From a checkpoint of a small mixture-of-experts model trained on Wikipedia: 19.8M parameters, 5089 steps.
Below are experts of layer 6 (counted from 0) of a mixture-of-experts language model. Rows are named router (the router's row for the expert), gate (a neuron's input weights, with its number), up (a neuron's input weights, with its number) and show model dimensions 0-255. Each number is 128 + 32 x the weight over its row's rms, rounded and kept within 0 to 255. Numbers have three digits each.
After each expert's rows: "comes after" lists some tokens at least twice as common just before its tokens as in all text. This comes from a sample of Wikipedia text that the model never trained on. Tokens count by the router's weight.

# expert 21
router:154075114192153142183149156086059092179117126138140101093129149107131205205106118035119136127108115116090127147088113168177107151114139098135150156111152110155149129186109104146089150072111112102156095180136086148160078101142068109171135176135126107109162136146104126127061123141141124149069094184116141169135138105090119109119091095097105153184137186185145121127107150086156090153184159129128167163101128161149096116113137133098118098108096197101187144111106073152075102113064153071118077156056159119069109111130107107208115143096200081146075133123114132103144104159186103129124139164122136160121122110099101112129173124158138146165108143177156142122109141165125129147221123103112138121166155136074116120131103158159126179113070123131118076113127106164080135156153087
gate0:109106172132146090140168146130081105119139154119148145123160072139128200192141139192070080089142143163082123150127169137138138121137092117118108195134085136155097141165142109183118166133141125146170119165071095140148093130157052087161163114109108147160085132113136194116141122134152069119097090080137027136145110064137098095150180207119097161148120158146162066144174170097108142094171020130190171160111092097106104094153099113103145128112124163135116170177147155129097106060167121119099078121056134141134113072128135110151105108082107100149075111102121137121167091158148074121163155164112096131147148145186175135156081132147156197095111114178164097165086164120147110116123144182166125144133129128165153103160162143150103141111149133141119111150085091144112120151102163
up0:099122129217120138174102159141125182137123096091120135137154104107157085185155146184117147074135190153176093146095119084170116118134114117126076099130137172152099201190152094174134137161164122130159171128113130112101098148123145099133100121079108126103126141109087176116158104133120078111086131103104165106069091137138069158151087156086130100186159118114123134104096144136143111145105088194104093166151062092142138182090134141121109116159042103132128116152125105120129150158171061112162102129116069184152088137090087047167135083161175183097198089118199131182124128118171136146091118132099168125111176104117114114103140187194183095139102122141133147112142087102131164176071086084084172092126138113156104161135152131177086143180160164126130151112146135103111111118101160
comes after: "\n", " D", " F", " d", " W", " H"

# expert 25
router:134044149203113090095114181084103150177086076137123167069116161136188152161094101109108149114127119113143177110119149185163119158162151125145087120146134142168172197204143092144098144121105078113141149150152107126152115094113123085150137163110125096139135156172185167134088139098126130172107132117107160185094176155115121105121081127084079112147129148189186071134121080083132129144121102205152131162137111131152091139116165119134077095104114154176173120071136117160140107152097135138148102118095183133133102150113078173184141159120127116107073130100176137119167133166225064055173162140098118151099108088099099171126135134179080129198152146165132125114095104131128159130139106139111122107082163132142071127123092109092168154164136069110131088140176135169120123153193093
gate0:134082141110086153084144095088109168132150129179078137115105145117092136149062146099191107098160136170173097098110150141117159181145104096091115107066099085112067082118125115107110133113152135149105088120136054179144131084118110101063112128141094119132161185202183131140107142117095120111126197111112056143130128161141139163138116111106198102143143136114180095179088128114192074119078075141133130112080114130072130105181151102134104090160120096183135120143120117111091177063181130105144146109121116155132157137115116120092101119139104083144159123126122118151132129108118110030179139202138124164160144133098132125161053064063114144172166169109093140077092089166101141104082095154113154180109118172174126106145109144035150113108108109141136110073152132152147124162136098
up0:086120121117118187205066156110176079130096143090147161131121096151108175125110140158125144108193108061147111112100074119115077113116089116157108111143172099170189126128100124122082147117129154151135168157167177127126155163099084144118151123158175137122136117091197158194120069124124139191092104069158114092109109149148083130177071158148160093161037147142155073191125110107124066167146101138080174091123121137129120069104127142144110120150144126188156121150189144113181123145100084191133095134119073170098115083123160129179142140116168098082153140139104079120110138132128132163091132129129084140164157113099144121071149124158179137105157112079152150147159060187117113133107128122180170083180087137133112072145089125141090057151128109159115168173145170081139131138148140
comes after: "\n", " ", " 0", " H", " S", ")"

# expert 6
router:110097127094138068184092129148120131154105119179094107077128150080152119137124114107182163117083169058135130087140152136103097165139167074117148121103119072157180167153176133115170148142122120087174128168117083138098084115138096118143139153169087135050102150162120152087144151133116084120107167165121157110087172151082090094079154189072109162139150120164174119146103159110074059132183130085168127206154143167132128071101172100138088166072123190155184169106099069099118096167110130145110108166115138068104122113119138123173140148133136139092070115093144174140127157144164113086207120168090132150089080154161053180117165074144145125151191153159114167179120137126181115103136120114124162090110167090140104133111135134139158124147109082084062136130139120141145103148130105
gate0:131143136144123110141143151089103112098107102072065118163109205172087085159089117149106096064163142088113152137097155093166133116190146114156130141124114130133148078099137174104144142100065140084099099153161154097127131122156214072181147139132084106180107089111150127093087103086134134172144170081131131117113152048135092150156055110150148135126146103137151161156146158093128160076135140100150127091115074142142111120142117138146109149117170121143115108173161098138133085138140052128117118134063075116151148138044118090102136063091115151144110173097113140115086169162128123134211104143062097158158013103122139107176158110168124096138186129150102112146129148140180068092090137139085186167164101119105144133146155142129146161106133067130088128114087157113102146056119132
up0:142087140098114078214162102113149129128086119097135102199118150164144130107115131128127105043113094135119114118130076090121077129109132112145066158170174096114122135075124184082148152112104095164121142162114085106163063144075124121116065114158117212146155095134118148111127062118118134113106154123094091097086088126073082121116134220118122100100112158131161138120167165110111194105149144168132143088141110090190102134142073198130145114125073096124202101162142127137094150139109102139143117096105116093128107178131099132143081112081131110143139129146140166163156132127116105093093099145119128134127129140129186167150156183138105109166095181162092099165079084117120134155192148147072133061181123074126198140175133110111234109129157121098092077132134093133134159100153157
comes after: "–", ".", ",", "20", " 199", " 198"

# expert 20
router:115096143133183090206148147141121116106096113165137134121137155104185139177134096076133200115108130169164091110145125134099087144101156132128101161124166079151180166170131150165123132061097085127173138123133118120164124121188129109149169117112105125049131146094127135104121174078130094150105098133076145122074149149078093123139167096125105083163190186171102137089130124145111136127131179167150097171115181174138132134121163115130143119074127160155121168133142087158079080134033141060144107176098148090109141144103131132130110128116207100162120111098102116107089132167126128125157231172149118078107100142118131108183194124170054146145147181084172150137125156147116142104163176113107151141130156135123135140228108102110115167116161066106128113110123045158111088138105117
gate0:141105130127133171091133135142125153170124158167148161174079191184172133145153128076135113088139152091173174187131067095115134074178178113098133145132120143135150097118174101106090143135121148117185198149157110155129181123146179109161094111177149149080133100142069142090183138116108081161053088161167140093052111144151112109111117130156085123099130154140086108158113156157091160172128148184094144128140130140125140136135102086142158130167149150142118095089181136153126098164105128145091158155135109129121183073059084145062163087058168077130096134136131119165061133143180130116091192142090111129097095153174174082160143126158098124147121114116151114092150133076126106195145120158136137111127141127175126212124141163077102171123086133102152140187180144115075105167143071
up0:118112156140142114124090133105080111140175171103122099196151115094156114098112073151092171148154060173123062191089235137121110111158109142093111146176083103123071094129120131132125189129201125142146152113074079086139122119147109122152125116110077109125116169095177112105107123112122103086199124143110163118135167158132166115094172067090161076099146127117155166125081123229178120130103160080145128106116132110154075146131124127160163197085071152100096135182145146136130104110140147126133097171135109206112169073077132056115129126107190112090129112180151195141147100128086088082116178126128063142123131173139152141137117114160077145105081132090140160099148160107129125149116180168141158089137109171123122095166151117135121129125134118125129163086119176146144104191104149
comes after: " V", " ", "ed", " v", ".", ","

# expert 12
router:174108114174169093157122163148152117161111100165105119089087183072127156140113120091170092091122128164180111089112185146107082158112118099116091117138119102140172125145113129115095165156109122116088157194106142172140139114071127122131155192140111107070099185130103147126111141132164128129097152144139221076086177119114188102072139133084070134100131116169180127145135121120099092112128099126123139170123167121153129106094170130089092149069117172093117133133088084159110072128028164146147132119105163123110133113070161155145070170140108146146057131120168186092113097176186093100172116165156194173088107119136052131165199087119111105167122121137115164132121128160183159095111164119115134142146141160081042118166130154148114124117081062123105105113160133100126163176114104
gate0:168100126185094124193172150180174125169140056170106089090072148128144124136165114123111113152144115126150085101170158157080065109114090145133103097127164149132199175100170170113128200120121125178126132090138113106167127117160099161141147152088166132142138131093098154132097105129123156096102152080071144145187137117188141092133143116175103127164146093164151110145094126062084127098104151151137166193106137086167097119135134144132134098075146039078179110089155119120134084074072159157122151150066126128135114189114173143133153108216096183145132101135092105065165062141193112121110148156164133136100102102166113163192127122167156090137126106140084129121092147155110126096130151161139116114123100150038103117146089125164175165140138089142106104095140080147079103129146149
up0:149115142123173148132124131183155141160122131141114138147151175113157173136134074116075085151119118141115119146081106118158182144124105146155175085140209119101100102105145140107217168135150084161113135137112089191125133106200136132168167123165114130127117131126097170145171175206106113151103082165127063082157098137126122125139192097158153116099163128087186171139167152119179095111130156110120094128096127148162171081106086120135154104189133159116228137169116117160140165162075121108108094177149136096124100114146144113118104124135076105113164146145080126192144053099143103148156175084094091152132121231181094125123160137082153146168170107133082165106211116129173138169171158134140116126137151082142142157151179161111102128085107133071102121139077119096185117131150106
comes after: " |", "|", " (", ";", ":", "–"

# expert 14
router:176099112158138120124114145098084149173063123167151133157095123110115171126162119080157157116148168147108125105113177192082085176132174139114089173092087139148162174094118134137069129107159127174052152125088087108164085141094099149089139143117162148081132131128086133123076162127143124144082096173097185174109183131131061068076152124141115105124118127153141132147156174159093157149154110167129100083097100114109109123075150133078085114116127125125125103086090139208138117150109130050119109150092195119123089146090105125158088166094127081129098155084178140129140133151151133150137177188135184108123105137097094077130122086178096104163141124097194137145162177143160121088151181119058101128194191151064112103156114127128164141151151091197074094131125160171091115156108132
gate0:151111173125073088111143152158091161087112167196108119122111113161124151134077085095159076141175150070127167120086125201156104174187124108126134145150152193129155141123159122109103162082150086115104125130165141146143133157097129100111040119086133139078088089160127168091121139164188187123118086100114162115152141117142105105171119076095132065064148178148106124120134081099117115155120125186147128093153093114076110183151095131025089082133088147133136158107118164090131118116155104165155172121152090104191120162118151114154145117133106141116085163072155132096154105145168161167125130080115135115123079182192131115158178153118093140161151113130085123098158176141131165100084168117159093176133098097063136127173118120145090215127126125194145091138140178102161122110081144
up0:179112125128145154127168136090113102116166123121109125178122115124171157073145106078171154130181174053122110137110126218129092183143116139190160205116115130193134108089178147103115077126127134195145141110153200116145143133096171182161124128145161142112145160130176102161121084106167137141112202198087133183123050150132129120194074122130151145100115092131124148123152092130124104143119133085086112163143115180144166158143097141105120099136072136207118134112135137112153177134093155151156102144167109117135162180089188142149172123104085100105134128130179140120141081103161175115106126109096116126170111087093146158090156160097080070163095130110131136146088066159128106109100136152117131091209084156123133137098149081105182162123119050145145127111132130085133154206092102
comes after: "\n", "-", "°", "|", "′", ":"

# expert 19
router:154091071175141095145106105107124138201107124125098136117071184086150175154110074117165111106117168147109098101149128163112103135092134150089142143136131124135216132115114090040049151134137109171083113095170160134130074140108128155136177158079161103095131188087109142120089156139137065122089121169052111104112132137110176138069137125113105154086145142122144164120130158136078155158187176111106117148100169155178077121134125059110112182109140087149176158071078084139142118137127190115100115109076139099107150166122140143140080182158142132136111118103197162153136176106119160098159160170131161094066066116152138091140162118140085125132074188097148158110144120155129171114091103137151087082117135133087092121190168122090149091148177105164109117157127132190128084141110082
gate0:157157112198101147111115154122114157137146151132101133096102218119109136121155065105066087149195165209088116145099119152123081108149073188076146108080122207170193100088085099075144119159115142149139105089122167136096101166169136114096137161093112118145084121134118113129102086149108099177086133105083100136135168053114157155112123084154172150150156110074133114122186147115093091138159160105145136138099136087140164102075140131137095131103123135118146092118115186153123166136126133125115102096104088071131078101121114141111117111107126109149191115144131115095201164143125198135116103131143140080114135130121092181106138095075137090125076173087112123164153168113138137128038129197127131115113161087064111139086116150139057098115122082066142084134185123082122135092082166
up0:136079124161084095083132091095129094141141128181079138164121149108088157116107106149122104170118162197103155107144112130173088161113085134140106025115107123148144065089095156176091116100179102130105141071083174139120121131126100129124123122091091127101090137094143087143144186109190078104145138160061104146087127030087158166170167201192153066142141157092124108141159106124118126115138120091071194111123125168130145114114115158102173128152148110130097102104139131120153127131151143067114080139111153125124100162133147080098118138129192117166090157093160147106100161145134089146124121173118151131130101090078156140126083104114101124084137174103148098199164152166140149083108111137102073162194144169097202111128150121112124176153159130103099142078108213132105095188171097
comes after: "\n", "-", "|", "ed", " Gen", "duc"

# expert 13
router:147070158137180134147055132102157121139115094209122131091133117125102166177173112139173125111104167138107118095130113135140149112160140107142093121102152098214144175123123150104155126124170068078095173181158125116168095084231113109137143155106130126112085154130123193071126151062153127156132131178136132137120172188069126094122144121111076100139145158096116121132099128098111138192129125116153152167112151146159116142105108105081072126104106165126160114113137133116116081094043171145184147157134162083107102127098134127140088196209147139117073121172154141118129119097187110125164188163118155138073056040115154181117170092141122150168142149103167173107149088091159138083167149094127149156132155153124096143140060109118154125157092138117142124139163072116109067141139098
gate0:104102145149129053096069145157139156087107161136085158149110131096093134139124058142173095123145114102101106110075154131143105103091150106108098092120186141130127171185081169161187107160104178087139133110054112120130124075153163107111097114162106137133059140093119104105113130109146138078107117122117169144172196096151136144111111131176148100160081098109104088103125146080116165053143116167096100177124094112159108148134187128162132127140148080132171157153131159112136180081127129141141084117189122086165148092139121115143148211061158142134136106148114138093211101055128137155152176128128151070091099146135202129109131084099110118190060127095167154128099072128119092164113112130179173151095104107106156152180071131114158106094114079132186149107102065169147152118138100
up0:135087165094158085100091108067125116155147140130093157079148097165085159125085123124135107146155099076114137148086128136174151114187182149119083109109162119113075160097173093148137137182164082145137146170114169152150142089112129119121116171136103109073117091118152141157137117108151102180162130163121130168141152100142113106151134098094101122186151102167180175132167150115177135169110152126143107164143137164127069127176100135123163082127123191140111155167157095084117123142138136081166151092137083143134107135137125113212149142130124135133158216099057073118105093139126116124171161079087099168138160120140138189120107068062112126136148179147086110114131221135190105065109128111073190092066144190142112078141141097115130055143084056155157162158104172149095138118165113
comes after: "\n", ".", " |", ")", "==", " ="

# expert 16
router:154125109141134158152098171088128100124114092157122150124116179114144134157097090085128114100155109156094127108068144156130122163117126119130061154119160165142113159141177103104125135107117123125125088159102092086130152157144103076136189159066145132112128149123084124135087133107137097169115118125088165067116110142111117093109097103131134117112165145169196112148101111156165075173206146155214090121187148156133137112109181130047128192096157135086157139065073101169079157151120184151158078151134174116090097168101108156117123119138139101137108171074172186092153177149161103093128176152138132087098090122055109095111149103169107097153132121118180127106129122155185178046158130088168154144148206184112137132150128124109139178124098103191156085194159106113091107173123182
gate0:145142103105153173175110131056176137145146134171147099144102146102115119077153108136160176091091125175117162130146196082088130075074087100088083125108154144150205153125166135076170085126100169132109096071185079124104154124169158112156105154135152165078080212112093148194112127143137128058106099135129116140131088148098098109114163169105109127164135130098182102107120121167090089127173159172132129137085065094178144119152183120087133189117111078158138132114096068133153140129229129075154113081131105131124103137120149117143144088090097101152059122124140137151108118130121177137180158152162111092122117146143190096130086105099100127150136117093093130102137111115134198151106122113106078134141187151160119179162135141107071133086104127079118056149133090124143073178109117
up0:150174144108113057079166148168141164126147136130119158099141108145150140138063140155166159090071121030142087138084122153194159089153146134103181126165197119122062126110128151097158173169155132080143106162142116144157117132188094094110146126216119074096148166104135123102160082148113161154094142175106111105126042111185096179154097120138132123123178148149157119166149094131130103160116061079114111094152159075121171134147159111164076167189119178154115136092128136165144062120122196147127117153134132104201163110218103076087119180132128093120162132102135130157124092156146093151158135125109158167125087080189087150136108105133122132119167136090133139106101095088154180062084165091148118112128114108166097183119133099140089136124144133162107126076119128126123151147135124
comes after: "-", " (", " the", " \"", " ", " a"

# expert 1
router:177053170134103175129151178146090113169076079104112129100117162140087136145111123130146171130123122149201104069104175142101147139174211107138151155145090137141157153132156170128106169132165107124127140182150174153155106117111090123095107122068159171058103180110125140126111157089135117205090123145121146115097150114134140065142076105095088096135190196162103158119136139178060122187099114136114082171189169166129110111106167148144119127121155180151152189107112090154133083159109167109150081156096141075157123096080122169117126137128162106142150127108130146099106154158125159138178155127122152144070119123093061149068127101204130111120122146128126171165136116133175161143087181081138121080091177130116122145148155104056194144083113123134107108098091078155138060152119124
gate0:123087152108134130114164141154137116148016162073185129160175178135135156100111089114092132114147130136120100143130163159147118156106132182120150174155124126095045137121188128177167128100121071132156125168057157106132186133118109054089081148125124116117117109094122117176114193145126168104101141113137093131170132107156113136163079141121137062109110156156133138109156100094089141185229124088112085145162090104093151135120147147113165145105086083124115160108173100124168121138111103135112168145070093111101146167110185144141153186147091173159123162083156108128099122151107141126165163131115119209112124098124174107125138066195151161138149139144131115175167197152169084117097161119174129145164140164092101077094157121106119105108156168095089186070105112075169135116151069
up0:138110164101094092130120123099133110087171126121149140190116086182143104112101182145133128147163161137197071128118183049116135078211124150165100116104061112202098165167096141175104117100137122139208123107080179144159164132111150149140155148124137114121122123176144105119083068135146120119104120165090170097127165178169090103170124123162106142179203160055106134125091140132117204145115195054083121132069129149124189126159110122110109083108153189145166149108133184150088158164105152138198111143159109117121119082148122118117147117150146157094178124142103132148156124141026122122140102100164105136099078155119107160120158083123116117157130131179112115170123077157078110144091112098155149133156111096166104143118149110150146075134082156117115138142141139095126067108164185
comes after: " L", " M", " B", " l", " E", "L"

# expert 23
router:147111118171134103105145119123077121173123115111090170103097156124162124197115147127151172075090169103095155094116163146154103114170163098148081166097098080149160133156138137099167181133156101121124118165138109131218091161109120089095125123105171119139140153125107116102079113087195104189072164130119110099102151149153098080130113105094088136176204159119177119104074177081075137181159130157101106180121140154109141137118125097125117140125107217150161119119167134120115070118069130080122055137101125092095155142131131152133132168078194088123125154157142180116148161148164068092196181119105133086118093108111122132124152120168109148178122146165165134118185165146188142159122163098147108109117136160052121119104088113122104151089186131182154058147173136173084090176123118
gate0:143120117142076128106123083123137124132165111191079175115085143118143141173111191073160116086110129086155136126190111133114137087129148128193063165172150148099131100157133140129121187161102147147144139113110112119105158183108129156160147137096187151189145070095163102169082141112162190106128165180131125166176162182113122142179152118159098144101107147102101112170096140109115138113137106128093089154116034113126166103160139126205178159168154121184089123112132146144146083155118139167128100120163099056141132072156131126099099212102101178114154117169177115122160180083149104142151193046180147147114104078182097091151150106089100114106203172191105146136099155177156123157112124080166128168098122181134139104089100115133113130142144127125128105149129109194098121145119117
up0:146130159171081146110113152107125129086088121183084169189179176093126105134122183126144148114137095165188138117101081153140113105093134159165129115093087135127149125187091136085174177138130152101140155132099135118166167177145104096051100146149190129164078217130094145163123121168105149138142128075085179113148110129108134121130103176145127120202140124123110126116159177171079122154126082125135148104207114143080121151073143138166117139158130125127135142147175183153124136113107135089096181091083181097161129125099175102175156120092140083164147121105162101147134084122167084152097104116109118129122149122145154068136163117190169061133109064170119137171161127118175083126146056148131085104104068208125126141087106120145169115139169118118103102161198067136172175145083112
comes after: " T", " t", " g", " G", " B", " b"

# expert 28
router:072127152138149134132127125124105115126118109209159200057121143095176155120095111142169180123144158153162157045148125190105108132112172131095101102143154142184142172146119111059123159097152106146106138170132099152189083091102130161087113132131152179124141167099086132097130086062090101180115091145137170165124165134107105063134105141113054128139129133150106140128172047169107115130178106180173093118152139156122151099140153153102125153159095118126183140107066157153116085153093205110110077147129106108102093137099080082164082177119100082082132141112182143103168093103096139154182139142116151126090065084109081121128185079150121146165099121060135156142088085144158158171130169123134131058151152108076145137116137151085158128089125144119128066130162103141106134163160113
gate0:091109209103154112142082152123138133161146130144152097202084150181125102121164094125182186156129137125109161134128138096109135070117146103059170157131175184113171102129121165109112177150124106129112138067197180094137158141140146100111142097116088172125092108100148133103133169095104095166144113135120146131160155061116143168101151127090105123119164165125142118150107170062149090152170111071105149128103164156142175109129161090152077140081127105118132146153101144145103092170095178109078142166145153109115152117098102142109136116133124129142128148144123191154073119120105140138129137128115160120095086173211099170043172088097143181110093119188166169154064100089130132073098161191112184186132095092159129133079171154113151081115072149087178171124163185109097075089118097
up0:146158203105102145161117123129190131144142164137100096192137108107101164169068190139189131182096095122137102110158071104142079113069118161088156122138142133183071064154098162146176167119121109157168154161087043120130110167116122131104150126166135150132123202107130108111159160140104091113138109129157102120127120094117120076199149140095183161142145154140096059098166209104104088094181178131163149095127164157134121031149102131159153153110116133160174083113155178064102115170139056153132131137103130126147095103129154140179176139148121105138137073121135092120095174174182114180122119154120094072151201163104147130104094126134134140113145126181147155139058146078125138147159181145130078127137163092139100134109129149113133093104139105160122097136138133068102097097134133
comes after: " of", " in", " l", " on", " for", " from"